python train.py --balance_bias=false --router_bias=true --init_std_router=0.0127 --lr_router=0.00202 --tie_embeddings=false --dataset="wikipedia_en"
Below are experts of layer 7 (counted from 0) of a mixture-of-experts language model. Rows are named router (the router's row for the expert), gate (a neuron's input weights, with its number), up (a neuron's input weights, with its number), down (a neuron's output weights, with its number) and show model dimensions 0-159. Each number is 50 + 10 x the weight over its row's rms, rounded and kept within 0 to 99.
After each expert's rows: "comes before" lists some tokens at least twice as common just after its tokens as in all text; "comes after" lists some tokens at least twice as common just before its tokens as in all text. This comes from a sample of Wikipedia text that the model never trained on. Tokens count by the router's weight.

# expert 30
router:33 34 59 47 59 64 52 52 50 62 40 56 57 30 58 57 55 35 37 62 51 46 69 29 42 61 55 39 57 55 62 49 65 49 60 49 49 45 52 63 49 53 54 50 47 68 54 46 56 37 51 68 56 46 38 53 41 30 64 51 40 38 33 32 65 57 52 36 55 43 68 40 54 41 42 50 50 59 57 51 69 51 45 50 44 51 53 45 61 49 47 59 59 41 29 46 36 41 65 43 45 46 58 44 40 64 55 50 53 58 37 51 37 69 33 42 57 54 44 56 51 41 46 48 53 58 53 66 49 40 58 52 83 51 52 43 50 41 33 32 32 58 50 27 44 36 44 58 49 41 58 63 53 41 48 45 52 53 45 64
gate4:44 39 38 59 76 65 58 68 53 57 50 50 52 42 42 26 52 31 31 40 41 43 39 40 54 39 54 50 33 52 61 50 47 53 42 41 47 41 64 64 41 39 42 49 63 43 47 55 47 54 52 35 47 36 59 47 32 54 41 46 38 42 58 49 61 40 45 51 38 45 64 71 49 64 59 54 57 58 50 58 55 47 48 48 38 49 58 51 49 42 59 47 56 54 39 37 46 37 47 53 63 48 58 59 40 67 56 56 52 68 35 47 59 65 66 47 59 56 52 55 59 31 32 52 56 68 46 56 54 63 61 40 47 50 51 26 26 40 42 29 49 47 51 50 52 57 49 33 46 45 65 51 45 57 63 35 46 35 61 46
up4:52 64 44 50 54 53 36 50 43 34 65 50 63 59 45 45 60 53 35 40 66 49 37 42 63 52 44 41 43 54 65 55 48 61 57 48 55 45 45 61 48 55 31 54 49 45 41 68 57 37 42 62 56 67 53 27 59 40 55 65 48 69 62 62 45 36 50 31 45 35 38 63 57 49 35 53 55 34 49 40 50 40 49 54 54 61 36 46 61 42 35 50 42 53 38 49 67 41 47 42 63 42 40 59 57 67 61 40 35 42 51 57 52 55 47 56 53 39 57 43 27 52 40 35 69 59 60 63 54 39 48 61 38 31 42 50 33 59 37 49 61 38 37 45 48 46 65 46 51 45 55 59 33 62 55 43 45 37 56 66
down4:61 43 35 53 30 42 49 44 47 54 50 45 47 59 65 59 33 46 58 43 41 45 53 35 50 32 41 56 56 64 41 37 56 50 43 49 51 52 35 39 42 48 45 40 45 43 47 32 46 44 61 39 43 63 58 60 38 56 56 41 59 50 33 30 57 59 48 63 36 49 44 54 25 46 60 48 35 59 35 44 55 33 42 40 34 61 50 62 55 44 50 56 58 45 44 49 62 55 52 54 35 65 39 55 55 36 55 46 40 50 27 39 53 49 51 59 44 43 59 24 43 42 51 55 46 59 36 49 40 64 58 37 45 59 71 46 46 50 36 54 52 35 57 67 38 47 57 38 62 41 38 79 60 36 36 50 48 47 55 61
comes before: " ", " •", " Born", "=", " Country", " Location"
comes after: "\n", ")\n", ".\n\n", ".\n", ";\n", " |\n"

# expert 22
router:46 56 51 57 60 36 51 49 64 36 52 52 47 51 37 58 61 31 51 46 44 28 42 46 28 45 51 50 66 45 41 48 41 59 51 60 54 61 43 34 54 62 59 40 39 48 38 65 48 43 55 67 44 51 33 53 35 61 39 55 36 48 49 50 57 38 36 52 60 45 36 50 42 37 56 56 48 45 61 55 63 40 44 60 62 56 82 51 46 53 44 50 34 42 39 54 35 47 47 36 42 67 56 66 40 49 62 55 48 48 50 47 64 65 63 42 56 47 68 31 65 50 34 50 61 44 50 51 57 69 42 38 68 67 49 38 44 41 61 63 47 38 66 50 49 38 68 38 41 52 51 49 36 45 52 40 57 53 44 55
gate1:53 44 45 65 29 53 57 53 56 50 73 44 51 29 48 44 32 48 68 65 51 64 54 53 53 49 51 44 51 44 50 51 46 55 48 42 56 69 45 51 62 60 37 57 57 51 61 43 69 46 66 47 51 71 46 53 69 55 39 50 48 44 58 48 49 70 61 44 41 62 34 51 42 63 51 48 32 49 47 46 43 47 55 51 48 54 46 34 64 47 55 79 53 44 50 58 52 40 44 63 64 42 46 42 52 49 43 51 69 66 37 38 46 52 48 55 56 41 44 84 60 52 35 54 30 61 42 65 52 45 44 43 48 51 47 62 55 46 41 65 51 52 64 41 37 53 44 43 56 43 62 59 37 41 38 61 31 39 45 38
up1:37 44 39 69 37 42 72 50 52 48 63 60 44 48 40 52 36 62 41 50 42 58 39 54 56 51 60 37 53 43 49 46 54 50 58 55 59 62 53 42 63 62 48 61 51 43 84 52 69 43 66 36 52 71 52 47 62 44 52 55 41 35 55 46 46 54 67 36 42 67 43 37 58 52 46 42 37 38 46 52 27 40 55 44 57 41 44 43 61 49 49 57 42 42 62 60 55 46 39 57 51 56 55 56 65 52 46 54 70 64 52 49 37 46 62 53 46 51 44 64 52 47 53 56 41 54 62 62 45 54 46 57 45 42 42 69 55 43 45 68 46 50 58 57 53 52 45 35 61 50 74 53 32 21 47 70 47 40 54 39
down1:40 42 40 44 40 51 49 46 61 40 54 40 62 55 29 60 61 47 50 62 45 47 46 60 45 55 65 50 46 72 38 54 48 50 24 34 42 55 65 63 51 26 47 43 40 50 50 57 58 42 52 56 43 65 44 54 58 44 66 55 59 55 46 54 54 43 52 56 62 39 58 55 52 38 48 46 36 44 45 28 54 35 50 42 56 51 64 55 54 52 34 53 39 64 52 53 53 53 49 41 52 58 24 60 57 45 32 61 43 50 46 64 41 34 73 51 36 54 41 65 41 55 58 36 67 45 58 60 51 52 46 54 61 33 68 63 56 73 56 45 55 57 47 71 52 44 43 45 34 49 60 39 68 58 45 31 47 48 49 53
comes before: " ", "0", "T", "3", "201", "199"
comes after: ";", " |", "2", "5", "3", "6"

# expert 9
router:62 41 58 48 62 41 38 52 44 55 42 49 45 64 53 68 44 49 36 58 44 60 45 43 35 49 57 37 46 47 50 66 58 47 49 59 46 53 34 57 60 49 47 50 66 48 31 62 65 59 48 49 55 61 50 60 45 61 61 43 57 61 42 37 50 52 56 50 34 43 47 40 48 63 63 43 58 57 43 37 55 45 45 52 48 36 50 69 51 56 49 49 63 53 44 56 70 49 39 48 60 64 42 48 46 47 46 63 63 57 60 52 37 58 38 46 47 47 62 43 48 36 47 39 36 30 45 64 31 59 55 58 20 33 67 53 52 45 50 47 61 60 59 53 40 64 62 40 36 57 61 46 48 74 72 78 40 55 42 42
gate5:60 67 67 30 65 60 39 29 37 49 49 57 51 51 41 41 65 57 46 58 40 49 75 52 54 65 41 43 55 57 55 41 48 64 68 64 41 64 47 48 39 65 56 52 63 56 58 44 51 43 47 59 46 50 41 33 48 71 50 39 28 40 26 56 45 49 37 50 43 53 49 47 55 55 54 37 60 55 38 41 45 45 59 55 54 43 50 55 52 60 46 64 37 47 52 48 58 68 53 45 28 56 42 64 56 44 45 57 57 63 63 55 49 50 44 38 56 55 63 56 38 54 50 46 41 69 43 32 68 37 44 60 55 43 40 65 47 61 50 67 55 58 38 55 50 48 68 33 52 46 52 68 39 54 61 44 41 42 46 45
up5:42 38 36 69 32 39 60 73 66 49 52 43 48 49 60 59 36 41 51 43 61 51 26 47 49 32 58 58 43 42 44 58 53 37 33 37 58 35 54 52 67 37 45 46 36 48 44 56 52 53 54 43 52 48 61 68 54 30 51 65 73 62 71 47 57 53 63 51 53 46 53 55 43 45 46 62 42 44 65 59 51 56 39 44 42 56 47 46 49 45 57 37 62 54 51 50 41 32 48 57 73 45 55 36 45 56 57 41 42 36 36 42 53 49 57 62 47 41 39 47 64 46 50 55 56 30 54 71 31 62 55 42 43 57 60 36 55 39 48 34 43 43 60 46 49 52 35 62 50 56 51 29 60 46 41 55 58 54 55 52
down5:48 45 58 52 57 60 52 38 59 58 36 51 52 56 39 44 42 33 55 23 36 52 53 76 52 27 36 61 66 53 37 51 47 47 50 47 57 49 58 42 56 46 48 40 45 45 36 46 30 57 38 54 71 54 59 39 45 54 52 54 44 36 49 68 63 39 56 43 32 39 50 50 32 72 35 62 51 48 49 69 52 56 65 40 31 46 47 48 52 30 38 65 49 56 64 47 43 49 45 51 41 46 46 59 46 41 55 49 52 44 32 51 45 49 59 40 55 47 26 42 45 50 64 38 50 54 45 40 50 53 50 21 61 61 58 53 48 59 61 58 33 51 40 50 57 54 56 52 36 47 65 69 44 46 55 48 50 49 59 37
comes before: " ", " United", " N", " S", " L", " T"
comes after: " |\n", " in", " of", ")", " at", " on"

# expert 15
router:69 26 58 30 45 49 48 58 45 56 66 57 41 52 59 38 60 53 52 54 38 56 35 54 70 51 36 61 51 58 38 51 35 59 48 55 69 43 52 65 59 60 65 62 45 31 48 44 52 31 58 54 45 52 52 51 43 46 64 60 49 51 52 44 49 36 35 55 52 60 48 50 39 41 48 34 36 39 47 54 52 36 33 53 43 44 47 48 59 44 39 37 35 28 37 43 45 67 56 41 41 61 38 59 48 54 44 53 38 54 58 49 55 57 58 41 72 42 40 56 50 58 48 44 54 45 61 55 45 64 48 41 33 51 42 51 45 44 54 50 36 58 36 56 60 68 54 65 63 54 36 58 71 37 59 39 66 52 31 59
gate5:37 46 57 54 40 50 43 54 41 42 59 59 50 40 47 51 44 40 50 75 56 60 53 54 57 41 49 23 66 53 58 33 52 39 64 51 54 48 36 41 62 63 41 38 60 63 51 60 36 63 44 57 36 55 46 45 41 31 57 52 51 48 31 62 27 52 55 53 56 60 29 48 35 61 54 40 59 60 61 35 57 54 53 36 49 60 50 44 51 43 30 55 31 35 42 56 62 53 55 56 52 53 52 39 35 60 49 58 59 55 61 41 45 55 61 39 48 51 37 50 57 33 42 38 45 50 48 31 64 60 46 36 45 45 42 41 44 34 68 57 48 65 35 55 37 51 30 49 56 66 31 54 59 60 60 54 47 55 49 55
up5:65 43 67 50 48 61 48 43 60 55 46 49 61 53 71 32 43 47 41 58 48 63 46 33 41 47 49 65 49 44 50 59 47 69 40 36 36 43 65 55 43 37 37 59 40 64 56 35 47 32 52 39 35 51 52 50 58 66 56 47 71 46 63 44 69 46 53 46 39 43 57 38 51 48 52 44 58 51 51 48 38 46 61 65 41 48 67 60 40 41 55 37 47 63 36 66 62 56 46 35 57 51 49 48 43 47 36 38 23 39 51 50 58 39 64 62 47 42 41 40 37 41 43 49 44 59 42 58 35 31 43 64 42 64 48 55 65 49 58 49 41 47 64 41 59 49 45 55 43 47 67 47 64 42 29 59 46 58 44 37
down5:54 41 71 48 35 53 36 80 46 55 41 64 36 53 34 47 47 56 54 53 55 45 56 70 61 57 50 37 42 50 54 44 53 52 49 59 50 49 40 36 51 72 57 52 52 41 55 54 33 41 64 67 74 31 51 45 34 55 47 52 43 45 65 50 37 62 54 49 51 54 56 51 45 48 68 58 45 45 51 57 22 48 43 49 63 57 37 41 47 33 33 59 55 53 69 58 48 55 34 62 54 37 58 59 43 52 59 43 48 52 42 28 46 44 41 51 55 45 55 70 55 52 41 49 31 44 46 42 45 40 57 38 54 49 38 66 37 52 41 44 57 62 46 35 23 57 54 53 51 36 43 55 43 45 57 51 51 56 35 49
comes before: "–", "0", " |", "6", "5", "4"
comes after: " ", " (", "200", "201", "15", "199"

# expert 25
router:74 45 26 46 46 50 66 49 61 37 39 57 58 44 45 51 53 68 55 48 35 35 49 39 47 53 63 44 37 52 45 35 54 48 44 50 72 54 44 53 55 47 32 65 43 45 65 61 58 68 63 35 39 46 28 38 35 48 45 33 47 55 41 60 44 57 41 50 52 34 33 48 54 65 35 45 52 34 63 48 37 51 62 55 41 44 59 46 68 57 33 43 42 47 38 52 57 53 39 63 71 38 58 50 49 49 58 56 63 64 51 44 42 45 37 46 44 60 46 36 39 41 40 34 38 51 55 53 58 50 49 51 24 67 58 50 49 57 50 68 50 44 52 48 58 41 51 41 52 44 50 45 30 61 49 61 51 49 48 48
gate1:38 65 37 48 56 41 53 56 56 55 47 66 66 51 63 51 40 39 45 44 41 54 71 62 47 42 53 51 48 53 24 61 66 70 53 52 52 46 46 65 45 65 34 56 65 58 62 35 59 41 46 32 49 45 50 56 37 46 39 31 53 44 51 62 50 35 68 44 32 57 53 38 62 56 52 58 40 38 40 44 56 44 50 36 44 33 54 45 46 33 40 41 41 64 58 42 51 50 39 52 45 40 46 44 60 51 38 59 62 48 72 62 62 45 45 45 53 68 42 47 61 49 54 66 43 53 44 47 42 45 34 51 37 57 66 31 62 53 34 62 52 41 57 36 53 46 42 48 35 67 58 43 32 60 56 50 51 53 59 42
up1:33 54 50 39 49 38 62 59 55 51 31 63 44 46 51 56 54 47 63 53 43 52 69 52 61 71 46 62 52 40 37 52 59 59 49 55 40 35 46 65 43 52 48 65 66 46 71 48 68 49 41 27 55 45 49 58 53 46 38 45 43 45 57 45 54 61 67 54 27 50 42 47 67 55 58 59 58 55 36 47 55 47 50 32 52 41 62 52 59 55 44 43 45 67 55 50 49 50 45 64 45 54 51 43 45 51 60 46 39 52 61 61 40 46 62 75 54 69 47 50 58 53 48 61 56 58 45 47 54 55 30 58 52 52 44 58 68 46 36 63 58 21 84 39 52 63 46 39 46 63 56 49 40 49 55 56 46 48 47 36
down1:47 69 45 53 54 45 65 56 33 50 45 37 42 42 40 53 57 50 39 35 45 52 52 44 29 44 47 57 47 22 60 54 67 39 71 60 67 48 56 66 45 47 38 35 52 48 54 50 64 41 37 58 42 58 36 59 69 55 54 40 43 50 61 45 55 59 59 55 57 64 43 66 77 40 61 61 34 56 47 61 62 47 52 52 61 44 40 46 42 50 59 45 55 33 42 48 53 50 55 80 49 49 56 24 60 48 49 47 26 46 50 56 63 41 44 55 40 64 42 59 36 49 40 39 53 55 53 36 49 60 38 44 52 29 46 37 44 59 50 37 44 61 42 45 45 53 52 54 41 58 51 48 56 63 53 49 56 64 48 42
comes before: " ", "|", "0", "202", "201", " States"
comes after: ",", " |", " in", "0", " M", "201"